Weights of a small mixture-of-experts language model, trained from scratch on English Wikipedia.
Size: 13 layers, vocabulary 37559, 91M parameters.
Experts: 32 experts in each of 11 layers, 160 Mish neurons an expert, 2 picks a token, a sigmoid router.
Training: a variant of Muon for the experts, 5282 steps.
Below are experts of layer 6 (counted from 0) of a mixture-of-experts language model. Rows are named router (the router's row for the expert), up (a neuron's input weights, with its number) and show model dimensions 192-239. Each number is 128 + 32 x the weight over its row's rms, rounded and kept within 0 to 255. Numbers have three digits each.
After each expert's rows: a language model's description of what the expert responds to. This comes from a sample of Wikipedia text that the model never trained on.

# expert 18
router:173112142195117124043157140200198119177095188100165085123162140131085149159123104136123086119096094135188112105138096113154144110109088124102144
up0:140124120106155132095128144135177090182161138167150122198116133110158108181074136107133099126087128158115144099125161110167151092069127114114164
up1:157098160157183117155108131125134170138065113130150175161122097108077157101128179105097095188063141169134135110117106099084135060172148140129128
up2:096140117112113148173148122134165147149098121060150098165125105135164155174056125191139134196132135142109124126174152155158076172086098117126117
up3:150107163177135178075127107172162147125080047116123124105160113123131110116081088154135104154133091101154124100126080086180158060119118105128112
up4:095076120117109112066172133106104075204154137133131140136176107165132132130157102159078115155144102179139117184148070141153133155086156068160159
up5:083108117155094151075192141134116118144114116173171126169152072106171173147111097130121093118063141100146160124117181144109092067127124188104170
up6:201094121114053115068106139145099141129170117095136113174125088061172133148086130065111108138091099116057075095123162075103090126206099139097167
up7:087130135127141091118088099125097116098174112133129128116154156144104168150115169120103153127102111151081094107153073171157123110149093145091090
up8:163069150181148138115120161183115187155135197173163127124123111150125174110123162049137111164117116151120125107138103170167107148109164076145100
up9:163050187145120125090142131108170122094124178126185090125173101088158144144144153140141159102098099119097154193127164168083093101137102115119113
up10:139140122094081122070151110163157136089033084078115130178089080141178137181158118144126125109142094125172133082127094112161066057171137132122091
It responds to: Wiki heading markers. Closing == and === markers of section headings, the line breaks after them, and infobox labels such as Released:, Total:, MVP:.

# expert 4
router:177121142174135137150146117140156133120126113081131068130199167162106088186087170120092122107169095066195061100153090068174162089121110081144164
up0:139190154163113133163090078127154131071105185097125057192151142116117148127145144056118119150116095122114142100104104090092124150078135091111091
up1:156074095134136117132149094130172106136095122039147126104162104113130110147140115189141122145108098102104063205173083164173089068068143060141106
up2:112136092151172186146162164129119134142167117117140140123076100124168151151133136119096162072147107100151183117105094218111155086121122104117156
up3:161116159120111163151174134131214141096125143115182124081192178162146106151117089146135106096057102154191092041176142113134187167074121191126097
up4:136112160112134189131136137127134201115097091117145083076146162142116099099109146158110116105134133139087109140130079125110099121107094094093145
up5:109119114104159086092132078048121140099108113091139090134108091115125117173121126070091135167133133068156107103076147109121147140077148167060156
up6:127118111109119119213160102087165099145180194174198131100210117147160061128099143157081132091176089049149124124105153157149122126116147167116154
up7:110127134091099120123183105115088149157127079113108097125078087138093150103117091120079094137132087125177123156100127117164174116081138137172114
up8:166151129151120118167129086124088108145143142108139183108071207107107186128120121168142131153142104106138140081189102148135160138107130181117145
up9:198154119118167154073148072103108130106119121100141134102179183111191133135175157134067101134091156129113158141096123096147048136176106144136170
up10:172097114115147106093118100137113133237087172115048126159074099142118073104114110134155106143152132110138130150153142120168134132114175086123172
It responds to: Tables, squads, name pieces. Table pipes and line breaks in football squad and results lists, and short name fragments such as Ram, Ali, Kat, Jam.

# expert 15
router:132110113139091130144109075149068180091152162088149113184121137134138083193104131203174123127101071048122106095112090128149105128134092127114142
up0:156152159140141158154117094113187115113160158130138101109137117148170157122080152120093055151094113120143103097131110132104133141165122121089106
up1:152144081143095129134121086139130164170080151094163165182136126163161137102178123114144087103144150096146073147145133170182074111196109073190158
up2:122138085127143153071138141153163183168158150111099072138115126137155130097164130161152140143127158093152137168141097138145133102082155109144161
up3:088123121119102109145167060108132137110092111135118087124118161198220110113061109143118112131180129095155136175093114100110170137143070090118088
up4:152175129157057101096125115161096135147118111128133150132062077097168086121168077151186145149180146099117066083168166172124104069174134110115132
up5:139133129083155110110127137155135152136100184144130140185101129117120167169104164143129136101195115176135135135084222062158117116106132085150122
up6:111150103125186068142097143143129126054151127092158182124160106163128154191098141084129112089135161100089136090112089113140124091140136143143206
up7:138142113130120102122110168087153157072085124154100138112089100152123142104093186140102142080175110110146193153135105117175144072171071135173129
up8:161133096148093102113151114094169084106151153111128163162104162100138171161091100160160193139128193138124142170094161164208160119109181118191140
up9:090146143125099162140151122174153194112155112102174139072178151128107109172123103196123142108127096053104085105170133112072057089101064068104105
up10:110211094158076124106124166155122126148179102067161152180163134147148113112144141177156122110093140146127103140092198103150110118117179127155193
It responds to: Sports and rank nouns. Nouns and ordinals in sports and office-holder contexts after for, in or with, such as fifth, third-tier, President, Best, exchange.

# expert 24
router:150105167131125119091110132155108169164133147134131163132135094129078102114064161100101163099086111090187088167101125070124182087081127097054150
up0:085089136137133102092117123137135133200107140147109131176154173173097130203120177076147132123127197143169113127107072087107082121155133082096195
up1:106137078152147150127164135087110148093129107110153159151135120151098104101143117071142116109118073092076125068119109092105126132105132091145111
up2:141123161132117113109171158145160129166164109141113102102128154074133125114143139133146194147145056118170126087136099149166134073113154203086181
up3:165122089141192117140118149164101094177105149104159110112181089000142078166087145154109139144093112138122098122110132137141102198150109162139095
up4:129158168154172139159132125105074082110148189134089114048153078114154189089100103083128062154116123083147088145114192124089164094153126157125158
up5:086136168131177156127143144111116112124131142120134081149107153161110163114106128121183110117112127120149094154068132114114127103097088147088147
up6:175133098166110163101051135119106150160118124097108134152107108159129087138110105068133154047097129115163175124083069136151142063136096122161076
up7:134130135148091124149134185146133138163097116191117150102144104092125124093146142069162149120088121108140132118108109108174114135186152141131150
up8:219118108109126147105090118042129135094122102095075131136188106146097141088135113146148189136155121109148129155099211116131154102123123173147133
up9:145116129167073095114142151196107160116141094105121083153144111108118142146109109108110074111055149143121170189145137092123110162134159144114176
up10:111141060070121068136134149143081122122094107121106109140121147103056122155090178188203105169131111126129083122162126154117083121158178112089130
It responds to: Spaces and word starts. Standalone space tokens before words or in empty table cells, and short word-initial fragments such as m, c, Tr, inc, Sm.

# expert 6
router:145094194132206100094093064117117123187148124093176127132146143140157106175118137110130132102123118081135098134121116085153101062098146156099166
up0:152142137114126165138059184138115087146159137123137174126142143156102152111100148170128114179157140122170152112150098132135104184112167079128153
up1:151115111168136103109108068071122120149177143114143064044187128120176132161140127148130185109079075061126137081119161125130103082061142093186077
up2:099157063113120119104153187139148114107112132146160149125137132113121087145138167178091121104162107113127136158165066119136115106173148143069135
up3:073084157122119183129078117187140090095093080082115106064079137088155125159129125106094176147103104086120147098173168091119127112136135133099143
up4:093123193159106110170115123183104140089171156104148129124114139155169183189082115117179084093110153144119120099141162147179152114121111117239135
up5:118098089158117138141128170146130132122134163094141125122151126092106115101116146148161193134109170145115082132132141080120126144125161167148177
up6:148098130116179123131180079103115113155141126104137123153077098072112124109098172135128135132141105102133133089141144103096135114085149123133149
up7:097157137094167167105081143096145113180115122170122167096150169215143154151093129147109149170121066069186121137158144112106174096075122086110122
up8:121143137138146184156125129146126159140158167103135144097163164149129108066142127125152112150155096103119136151074093172159183160108153097120114
up9:150117166148131174143178106097115149149129150159096116162160166149111147197126161097084151099187099095115172166057158096152102070095190144106113
up10:211129125082115147137080145088079117109208087128147109128131210184155099092068156133155090137144125129116102091073115107150128159114169136127145
It responds to: Clause-linking function words. Prepositions, conjunctions and relative words joining clauses in expository or mathematical prose, such as for every, if, which, because, although.

# expert 27
router:166102186156108112140131152105173195133112128103111120141114130108137131208102160114063142116115081092102095106110124133152120088126086050088173
up0:157157077105057163127063178112087113088118162095137112090068127125108131137128189113100200130154091144140043120073190153167114141126103141152129
up1:152143177072146145112085091070184181083154080085110156113172137125091178138048096102100129074169207138172117116152142098144125186158173158110161
up2:154101164142092103121200087091092137118117151149153095207095108121149130162079169107161164156118117161107081167136158160131119190198132085158161
up3:143123170153152067125102087199100107170105176070138139136136146109127082091167055194135086133122120127161119089151184163145163095172160150090190
up4:103109070136113145166084154126130151087114110149117128079104113155151178150178072165119107117153100089109139119166099142146102136137098165144129
up5:122117106082135149168135080113135110106109089116169104117116056182186085203128106150119145102133107108105078142161084110136149061079134095084112
up6:067080094124126133181130154142123138168113137128110152166136085145135106143086117186172154157155149158126181142158118167144118129103129126124147
up7:130100106159158130098107141106120185158115116153147119131138095065142093170160078081155145081090132165113108082073157181073135157110125137141147
up8:186103111177154183144089148095102110172082140124105146083096136141092096134148126095095129114103124084116112059084080126089123077132121112069130
up9:140126101138140140173148114158142185119112097188191106101122098126117136179144200137088112134122103133095111117126167191146119102118113094130112
up10:142076156139091157128133168177136119110127163131164096080144157140070097129142139159109115153108107151155102145147150133112164130133138120114072
It responds to: Titles of creative works. Pipes before show or song titles in filmography tables, "The and title-opening words, and words like album, novel, featuring.

# expert 22
router:156164132199183221160140124113177139105077198107101130179115212147104056147132195111069121157186099127112077122122089061179090124146042117155157
up0:099104184156151159082182150105133153193146159113152165144151160173086142132147142133124135186165137142129095144144123108130149175099152120084109
up1:124142127147127133163075133141190098109134043183096128157130130159129134124154105100126138144150143046137141135148144130153190140085139121100133
up2:140103122108170136071157092122114093135175102160121097098076178207081114132103106168094093130127098098117099104129105074139158084105133081131138
up3:153141156127134160140141094123065128135162098092117115156148161116202114151123116106153081110132166163097179103060123083122098100157138150153136
up4:091134139107081170114098096109167111103131104151115155141158109172125137143170084120122124123176176178115123142134113101190114091114111086182074
up5:108065101161163075097114130163115144154078169139105112109104082142129106085153075192167138105109134159130081146138159116139169105177070074154106
up6:097158140112086078106098149122155106128118140123099187201104170177095145106156157138167122114146185085178076180118172138133134130106121059149147
up7:111153051094132092131122176116127176122126176184134129147130032147164125156119196153154107163148073123154094127104071107142114112163086112199102
up8:136112129172162107108181111142140166181138139195130098139111117140069141140124138094126121046175165108100123112185142139092153104127164147174109
up9:142074124059132144125129138084189091155073065040144162120112107100158083123134105172116133200066099178130102142130126070095067119120093123180146
up10:137113087158150208118161088137165155134117171163115125081078102150164068141145120150131147076166129141103146121124070140111105114191133151149127
It responds to: Commas ending words. Commas attached to word endings after names or list items, such as Cochin, shorts, Banking, usually before and, which, who.

# expert 17
router:188116116158192170050112088067173119173109109128136080139153144183137096090123147112114062104159061074113127122068097035143187152171107135105172
up0:172104133121152133113165085150105082143150102076089087106137156145151071105176146141205138143146136137179113137160127083116111111135158079116164
up1:139153134177096117140150102154154167082171082137123165116097175133161133088080131139092096068196097090103162082132082142161133109125121158079147
up2:068115167160150137082140128135124179158105145092137161145060109190148114160110182098165107147118167150092079197131162088106131168066141132073095
up3:139171136164183126125154097081169061110126137102162124213139121131120104112163124115154153150117072133092073127136131164193176100123128197162063
up4:158123109091162084121055124125140135137183110132155050108134155135095097102180168103154159074138161103130112163098094138126115084113087085127196
up5:135057106111163118080113114165182159117131081127153110153109102148092100114118124114065113087131186136103150150157054097080150080167124106124133
up6:162072153149152182132053110132153087173140144124183116119166146104097170126144153111123158137151081138057172149143121098115106118094170127169118
up7:096130133102186102117139104169173173130169158117129091131189095148116098088169136074150142154199118148122167139101156119136140079091111087174148
up8:105123101103094097146065119092100065172170117157118124132138094126133108168083110159086135129137121060149113177086110141158173114073176154102163
up9:124092158187105132143129167092131236114160100071184150154127150172081088125171142136036131126089149125135153122079089106127142169117110091067195
up10:094147148158202161124100117126156140081114181087118146082195114185117119123108112131127093113132170139108122165158176120119073188167110163103102
It responds to: Word-initial fragments, line breaks. Short word-piece fragments at word starts, like un-ac-ceptable and self-is-olate, and line breaks after article title headings.

# expert 16
router:139121110124130101099137136140106190152130139161180029139154141186130095130130094171130078122156152089188095090095143123181184100114102122150127
up0:110112129172087138088184137160162123129090146148108118059150136151125119108103151213149067083121101103087209100155131089120112180154212114179113
up1:067124190137129175161134077133120148167215117158106129092122134139159132200121186063185091113200145116136129090145172178165120104129142119148189
up2:153102070140192136046094166143151152119160155115195109179084154085141093202151109166150106138134100150133141095115107153094141096182155104079117
up3:205168121085056108126085085127085117145135143096131091087079122130075116064061148171157138136211099138107141073136080099167139133131186116158115
up4:128131130133170093166137145169101151126135128152131112061186198114128131149178084088172193128140124167123106124138152081108092104110123093140103
up5:153158169102170124103090080126106099093094136135108086148129045107141149139137180084149143170124194075085081145142184118152119138136142079134160
up6:141181070165170142129138141173111145146117084174183143100149163134163098132134165109068154168096119166094166075129145061052134084158179077113121
up7:128156130104136150143123134151110126095115137105106101127127165130071087128163144117113124094147126148165104154034164133077095123099117139118160
up8:180135159127166107125138135073130190171107151123083109120117189071135139150114157187118145125078141084144131122082114156128118116146139171147097
up9:124122113134172179098097177119125121136131132039096138136138154104164083157169074142128152072097050104158212120119059190174139137150112118088159
up10:142115137162096149160149132102155135136168161118114106063141110136098156126104136140126129159194122108133156121112157084120103151096096120065144
It responds to: Place names in infoboxes. Country, region and city names and name fragments in infobox lines such as Location in Romania, Born dates, coordinates, County.

# expert 2
router:174109194159136158109147083137168143108128124057144082103147128171108089162128138135069095078135110079198107120146108080212163113131117096128172
up0:103165219152105065133134129098092100179151157174142092070079132104108130135132135126084125122110121138102119109093135117148125132099179164120148
up1:130131118141123152164166121197156172112133164152065142113185162090129104144151151142139106156093156141164108151146073109141101148151141144109135
up2:185085150141106099141156130128169178156126169097121093137203124160063131144107134079126100170141117106164119098144164100125110126139126158116128
up3:125078117160078165135183117156123123070084119154102130115135106129149074130120130170097043102139151089096112085101111121131158135113140172123153
up4:119065167177141155099176072117187117109174166123080102153143177141082135142123159093134150141120142082131126119165084145153131153185099080091140
up5:139101066155220133094163101150139138089143102097061112101119123167212138096107111114107140148139097143102120099133137103139127126142121135113083
up6:114155137182144119120132088112125160137119142061151062123132085119132170156116154113087126114131062141129113161145097109064185099161095105169132
up7:145090132075148119078130119114120103126140134140138175145136101074116151131075096120079129180086117186112114097119084120166113162068110111155163
up8:160182182131076159085135164133154121135092099147124111152127098182094089111176148127091110190074165079157118123088119119137065089138134156109160
up9:144110142107137133132122078127075124160170083101181108183115103159164119079091144093200102145114132149142183205173104111180175137144117145115113
up10:147068092171123111151173107155108148155136134142126063099111148184119112176185095093127109085119097159165136149138072096235136079114135123198126
It responds to: Table separators, clause connectives. Markdown table divider rows like |---|---|, plus connectives such as that, and, which, but, and mid-word suffixes like -ation, -ogy.

# expert 10
router:156112169180128167110166085121167171115090156100152096126150202133129081144081167149112127065133079088156074084118082091173156104129108085172158
up0:139153166119114131110150184136152143110086115059133100138144110125151157106142133217125084162127099101071098155069176127119151131162145139147093
up1:203153089174145100098144120137136116165110114102073092144172141078158129146118077122075182076147159118103178094149112151212145079120152153066089
up2:109097118134167095145098130188144099100075146077163168080140122151185111157148145109144109090152114105118063180175114149152182170158084135102145
up3:113128140131143146131201166179088092164141099071159187153092076146134090110137117146164077109153126056136085050109052142177150099121103093115101
up4:212166170154178146095158125044178119147136099091133157135177115175109094162088153145098144115118130126035046126080116077132155108057159094158162
up5:152119102143150100229114134181178129097148115071058090085144120141179153121176102065068135160164114151125120101117136137127143165077154093139149
up6:092118119165133125131122147169160076120141098104066091195149125165165150093154116132077109114098158118158124217115188136128073121086163094124070
up7:148116117130147117121142111087079128082092059150122177109106087116143066110133078155130116105121091120163095117130146113165166100121144152141108
up8:109123103138122117162103172128102179176089136181130116108112043128188142179159121140102117101118184104114072146172096096147155102105090118183115
up9:111180134147104132163103135187120176106156143138114082188136185163184116177192130148142100173129181062123119090133156152116085126141076073105176
up10:145112157132097140102080160085124060156123180116123109120198148151169087123182092198128106110078126115090138131124201173190142130125121163072128
It responds to: Mixed connectives and suffixes. Prepositions like to, for, through, vote-table pipes, heading ends, and word-final pieces such as org, ly, hell in varied text.

# expert 25
router:127107159158124137173117132116155177176120157089123080164144131112135101197129151141137110170159077079161153107121147103127073081129051127151166
up0:136129099174084122133156150096144146137125081137142135135158162115128135142108125180134112107091122168128080154168131122114132109171111135111240
up1:158073190112172107140076133178128121125141077109122125063156083129106161229145111090132150090136161148140131110112131117115058159104125148094160
up2:096128118073110122132097196138186117116147144118100151119086164144097096084067160152123079144208159099141125126107094144142158126120156187116129
up3:139031093125186102106119141127143083132157145133126162064159102132125120161051097085114134172121160142158123121127156133123151095110145126166079
up4:064136146103131142145116097110104155087114102115108134148105146131134093147194109168137064096086171134131154141108121171144118131112170044132110
up5:188119156196123201122171098130151156112119218088053161162149088112142131155121115087165073098147091105146149108089150114141118125145124100128104
up6:157107133125094174139102114132131138098151081110117068113153114060154105146111104122154150112128116086041111146152141166148100149061134127105169
up7:166094134132183111102136149118079167133129121181169212144130127084133126146111099114131070088099162123150111129120182186099161105138136129140117
up8:162096154101132121115142155090159142111108105119140096178064127155129058173121153068119030135152111027081167155102143090135142142151199109104137
up9:115112092110148124121145150166091089129123152147114104067175147112152163113142045165151130113057134019127139193111173101115160107109124179129166
up10:117089105157122151154124177155151104128108134104157098175182095165098156148087127134135138185103105171124095102128156139088146175176189097128179
It responds to: Teams, companies, game narration. Team, company and person names as subjects in sports and game recaps, such as Vikings, Tech, Richmond, Nintendo, Toyota.

# expert 13
router:168127155139139139099150100105147109162117114083165084151158167144108111156121141138097092088125086110173105123134097084206149094145100132115195
up0:161105130128095160199106131080107153157072173134180163080096108152109118172083137141127122132132109029136146115161090143144100173120062160129167
up1:118138157135134128175164117086102175168120152138145177091167130181139163131050119144110095132152153101106123102124127109136148103129103078137097
up2:164131164149114145149099089130151088127054121064173115099142151105136090109167107136090104163151086124119143115130106148124089100129142126181121
up3:127142136134132113119043194156111107117067182156114134103117114126164077163158130172110126089121068132120078135130138125099057121115118131106136
up4:074107143148141075136074138122159143054130135145131112157145072094156149113202079128105102136089156091155084149125140167149166121141114114092136
up5:194122206154075174138072169131138138131139199097147108150158149144039146125155130133154118143158142094115126115150162105150109116109135080164164
up6:074123084155113160070106103158088067137127160162171137121193185152153101137148117132153087082112116104128122091144195068141072145157134147071107
up7:099107155180134098146171124116129132179097129113152104105188127128121169161144145138116143104133144122090125173105126140108119177154116132072066
up8:110152127172093093157120164148129146169097117063149079104154113028165116118144128172087207090114083143119081164068174130122109077114137108094124
up9:132141105114146149129117139086157126121089139127117058114137121146170118146097147136129127116084163111146149106114116114129160086111168083106170
up10:135112179183183120100104098101176100135133063069143131153139146119095181167114068127154139092140122144094111139169100122146195130135143120104069
It responds to: Cell pipes, heading ends. Pipes after numbers in score and election tables, closing heading marks and paragraph breaks, plus chemistry word pieces like hyd, rogen.

# expert 5
router:143108114145114101119137131089151173096097155086140141137165159098104120154101110124124108128072085132179110118184113066128183132181150097113231
up0:180122137151069165193196112111125142101119156145155121154124054113139126177178138090078127065138106098109152067085155111137105211167074156102151
up1:111153157165105114187084127158028149083145108126187161142118167113115132141123112178126119167121117080225086079077076099110173129141154122150126
up2:165148190149109131144113145171138134105170140104129137133085139079100150106142112156133147134108163159141046081143107063180156110115158124130152
up3:065144162158117165148154160127096197128175164153117119122126113080145091139118174145140096172106128128145121125170083096156136135135165129048090
up4:105140146150064063122132111146128152121077188170126121135091107136085131163185155128139094120121174109129126169110078092143070178134222116083140
up5:146170089098136164108132106152113152104089124085110130135121121096085115129108121157095118059213086128109178158124134139122117132100046167067177
up6:108084173085166128137116138173146052112090070107179106127132106164048167127134157165136088117183187125155131086147195123175134158126163113136127
up7:132170146085139201128092126079093105166082119117171118144128150152131174131117101125121110200091139187124110141145061134153128112106103148185158
up8:109102144156132119124190104106134186131171162104120163137093115135142134131150115145145122146114101219117130127064086085093122100185092092142114
up9:070062151123152143108041217115062144135109116124159134138114189168077076156154092155112133119135173137098077191136150073125115153109167173143146
up10:142098079153167108109189131105130110133099216106130148117176119043067159146130118146076160097107135109121143134168132090104156152106152137107150
It responds to: Article subject descriptors. Descriptor nouns in Wikipedia opening lines and list entries, such as film, television series, footballer, actress, and title-closing = signs.

# expert 26
router:161125188181136145104165090153146194160093146131160084136175145097116103167102142159093110091139089094191069119145083089183159114130120119113186
up0:099154194131047115156141114085077116125155151132156129091113135147108131148087153153093126161110123162087071077104095085136146176126092156200159
up1:145135157163107139132129091095107122143106070113079100116147129128093119152080118156112146113139098159078102132089088103110125118183196180169155
up2:113169099162121125138156117183079127062133104125127107106115142119150171114091056178170141153078130118169107155131164102103093056163120151152114
up3:099138123125144148178137143148158124171165166123148037137124096121168119173169130105109095157147114155139098087098060135125141160175208121170106
up4:162068151165113206141174141102133097099143138169116100135101146068116114151184107095170104155122163136153088165094135152135108098152127166119117
up5:165098139067121159126094210101135187113182122153071088157151142068081139186108105119122067147135156118100126081163098099101124131100129114190149
up6:161077139117184158126110118108119140099106181110127141154105094177099194138094165151163134111167183125155135161106114127176047158094096139133166
up7:143129101188153160121104097178143180108093165137095136116097183142147090164163151217155145165136158110132185133128117163165164149128092030144126
up8:120139118137132171060082100078156137135181108153095131138087116127132141050109118105105149109122169130084128144132115091143104165116134128082125
up9:168172205153123185136167140183117094155135145100163089139170124034103172146133163068143066149140097134140093154082093110125151063139120121130129
up10:159072141147132116113144104150097127160131116101109176140086152075141098123124136135115066049136107117163120106125149133083202108116128127147146
It responds to: Narrative pronouns and particles. Pronouns and particles in plot or biography narration, such as he, she, they, and out in "finds out".

# expert 21
router:157096170140116155133104173145128142087092151112109119128140177131124088128120110089134079085169154083134093109142091092203178114111122138133140
up0:109149097162119134125165163205093108152153075122092149168133182125077117138164150145092137146119079130137166076167107149165187159104105178107104
up1:101116132118164139074107087162113193100102133138084074074161126173074098180137148146131044077107176093102138136119162131217101151131100069171134
up2:157090137165160144144186133139116123123120091108144126110176097121188119132134195126097099160082166096106122193119096104087173132117125123169106
up3:128132108148166081136134108085162114089063155175079163118116130112098098143169136133117133197121104118120057127182153136157098109119140162146168
up4:175105153098152196137087170088152171121135131081101167136088105111145137157117110086137134116168093106158082143129161166154165135091127085128125
up5:075146165221114092123154181137067134084199123148075098164155162161171180140144171138151077088150126089131112171113116112190079085131089115100167
up6:117183173114131135146148076169107192105100136132103151116158122114166070144080144148086150108100098114101091095114163131123097111112118118144125
up7:146092112113135087084141129137153173184121124119091118121166165145092082106107114121106090134175127112118129104111094115190153092162110165152116
up8:173135108138084177137160135201155148143147129101100089169062173066080174130117102101133136151134129124175117170119077118158143141156136146116157
up9:179109142150150132131091132125088105156148106146081157179112160115135090157128150083121195116124119066100131183146157129118105205145182104095089
up10:183126164185061154122097124115142121097144166200077137107153153130110112185077123180138146137135186094125118093144134180166177101014104075153118
It responds to: Table cell separators. Pipe separators between cells in results and roster tables, especially after people's names, plus line breaks within name lists.

# expert 29
router:134054119159150122131161154151106142123105208131132117139138131149109112160106124140106138116102054103159107117126120141168131059119165101123154
up0:168169164158148089146099088155155157136106148152199140181171093136052140100144129178045160064135124133174195076125141141111052158136154178089136
up1:053151117098184152151161153112204152178094126147150085196113117182125142118146156130122123138153098104144133089108077156082144143186156132127086
up2:088121094160149154152078106142125111158089157118151149134214094195115126152126132107134147185132134073114070047080120124122169128099147110148141
up3:121090144080128109122070180082156098109120148073126155038131134113149145059124164172103117113066106106084118125171122094131160172136170115155137
up4:113179167132098122133164118095133188105119161084092138163113115169125156185138113099105118132227124134070083136131098159120127123169126136120175
up5:104161124113130087141106118130124130089139162100163104079133096070145152150116092142110108065147102058043120118168202124167137095168164172135117
up6:166145122125132105068086131123165140123160137130158138100225116098101134151101143148174169131147165106093148089139178115140155087079200114119131
up7:101088111114114125131096120148164153092128078109164087073151101113113032158133111121081105133145122118130130180125164101088129115146112106135136
up8:148147194157109103131093130215213100190139132153117116106127156137144094172153083092136139108125195127155076156122132137162147098096173119109115
up9:147138136148100144169079179180074117154131073101166104164106146099188130123170126118146144164085065151099118192130071170137142122086163087088099
up10:084109128095106110109154118166134153126055159108118102135164103141125126166149087190100145106171124078158086127090122172174082165109090114154189
It responds to: Numeric table cells. Numbers, dashes and pipes inside data tables such as league standings, election results and score lists, for example 75, —, Nominated.

# expert 30
router:177041195171135143067092111158150113159099123122136144127152084162116073116093150118111132101132143100108107100119132094150172098122164083153117
up0:112073111160195119157090134198108147124142112094111169144131109156147072102080160096158127070136089159096165099135116098116122134199065179180054
up1:143158080182165135053124180138133112112139204124077140139165142161152080130145160102189170122176179108144076135080140178138124122102164143112127
up2:067088130171144133126157092139131098148102135140191129130134111176160142132157128086082151130135099179142116086133129096125129128134148080210146
up3:146135160070180097136109131141133136168094122124155170145150101123169178126102095106118117076105159107125103135093123120116141122137128089204126
up4:185146193146172085115122131126167168168124115123117112140155159169099110118096096121155118117128159148137131118150137135130154095090115142161090
up5:102041140169205165129111069107124149096151157106070141109076085116152135114101100116107135101128143173141090165124060062038163072110161121109090
up6:117108132160102103172119118091127065146085151126077156146117127125129139103113087155089138088118112118190095134102112113108138135154125142091165
up7:096181128185157128127153109074112154169106115122136146104111099161106137095108158155143141100125128110108140145139138150138139105050137196130051
up8:130066129129094123045114127114128142098091110174137125136149141114165116104101194144095135122101091148126102090143126167147159067117136113151085
up9:135100131115144196101135141134135152197102141132154088141180176091121131110125129150123148142143124134101139083190144156158054147108100097120142
up10:156092134162164143128100193157079124138171097078138143131104169118161103139105053109119131152126136173070138116169179112167056143129094125138129
It responds to: Capital-letter word starts. Word-initial letter pieces, often capitals after hyphens, quotes, parentheses or headings, such as Anti-T(ank), '(f)ringe, under(st)ood, (18.

# expert 23
router:118121102102119130108161088085211140135118172089149078118126167168136112154081112131130135071134063109132098155093124085150158169110079101113152
up0:118124111059103059134091104123101152125097135136172119122138182130114096076111129133119154104113124123106165092127169117148132149119089147140098
up1:113124168178135123161181098087124146112114166183146086144179089129130087180162087131142096157127110155111150081091122095061073149113132160101149
up2:101125167117112120122149163138134145139160049090087103137088074151125059134141133199145100146155082117129154093116145161074116145128136173073205
up3:107136152138128152075120104127076138131141144131115137118140138127066120143103192139131134120161164131153127112086156170162153128148147138059063
up4:100107137144144107092036159099127143149082127112130106118135101098133120159130143103146150140162103119161110113169106122189158096102075095132145
up5:140077114182177118140140161143122119158089110175107116166079086180157117113147088120121170203188128144087184104167195140132154094121065133109110
up6:087070145146158091167148081124154163127168194115153092106179114146145073173170115105169169137205099144136138176095126130130158101147087139156127
up7:157106144106118090129137112096105130151125046134147090213159108154114162166119144115115079103184142088083089166058139155119078143116131105124118
up8:101206153095074129139136115095108127144066186135122082169148170118072106111174130118206078131200072092132089175151159195129153074095152090124136
up9:131161128120114035087139130109115129136165166153100108180123127123072127113094168178157119062157114118121104142101082087158174187124123160157135
up10:070171051101153134165099098103184166072150178118078125073124154142173139165150128146080103084137126110094202095168134102147129104094145170183114
It responds to: Location prepositions and places. Tokens in place phrases such as in, the, from and place names with commas, like "Born in the", "Wisconsin," and "London,".

# expert 9
router:134100164172169099095161076162139119097119096105214123175176121116132117183096132079101111084099142125171109141139143123140164070153155138165142
up0:133101157121136135198193163120145150139093095108208127148170128040123185110081106128142185133109108126148131138171130128140118132143131122098115
up1:116179192126133114099089160182165118099128128108130112173142155115137102133110123085105189118116172159174119151160116168137139075150180142074147
up2:139093142161113107085085130142157106120158143117174087153162122152118121111120173149180137107108128052176170149150180112143228115152147181111145
up3:053118121096128077114196149141128136091141086132139088129133118156120108161079109059120044074137092094142126152144135151101192079165114156096132
up4:089096128107115094147167083137132153126076123121117167153103027106172166125166116187102067103110076132135177141145139121100142131153102088125129
up5:170108124110144099120090098124149076157102045099095132141176162089148138150139119079174122183093119089076070162171090137140124154067098086118127
up6:140112125143079192116174084130139160103166094100176145061142170113149067147194168097114125155136146117124122128106128140110082075164089160061137
up7:108113167165153100065115117152163127139174128124092080145153136187066098109102134085108170075130106126142090134093103140123140126121137142145140
up8:116139188147124152132099126117116171128056114127103089155150106074096094148140161089141112155147122069145137170141120176109196152139186106116116
up9:108152164125149067120058135133199137135206141145108136114206122129063117163174107124157191153120087122098157110106079113120170147120131115075091
up10:141123175152154143151175083134138171118108108153137119125137083141140131179066135103141085157131068117159099120086124096123078126115097125144132
It responds to: Word-initial S and dashes. Capital or lowercase S word-starts, often after an opening parenthesis or quote, such as (s, "S, plus list-item dashes and em dashes.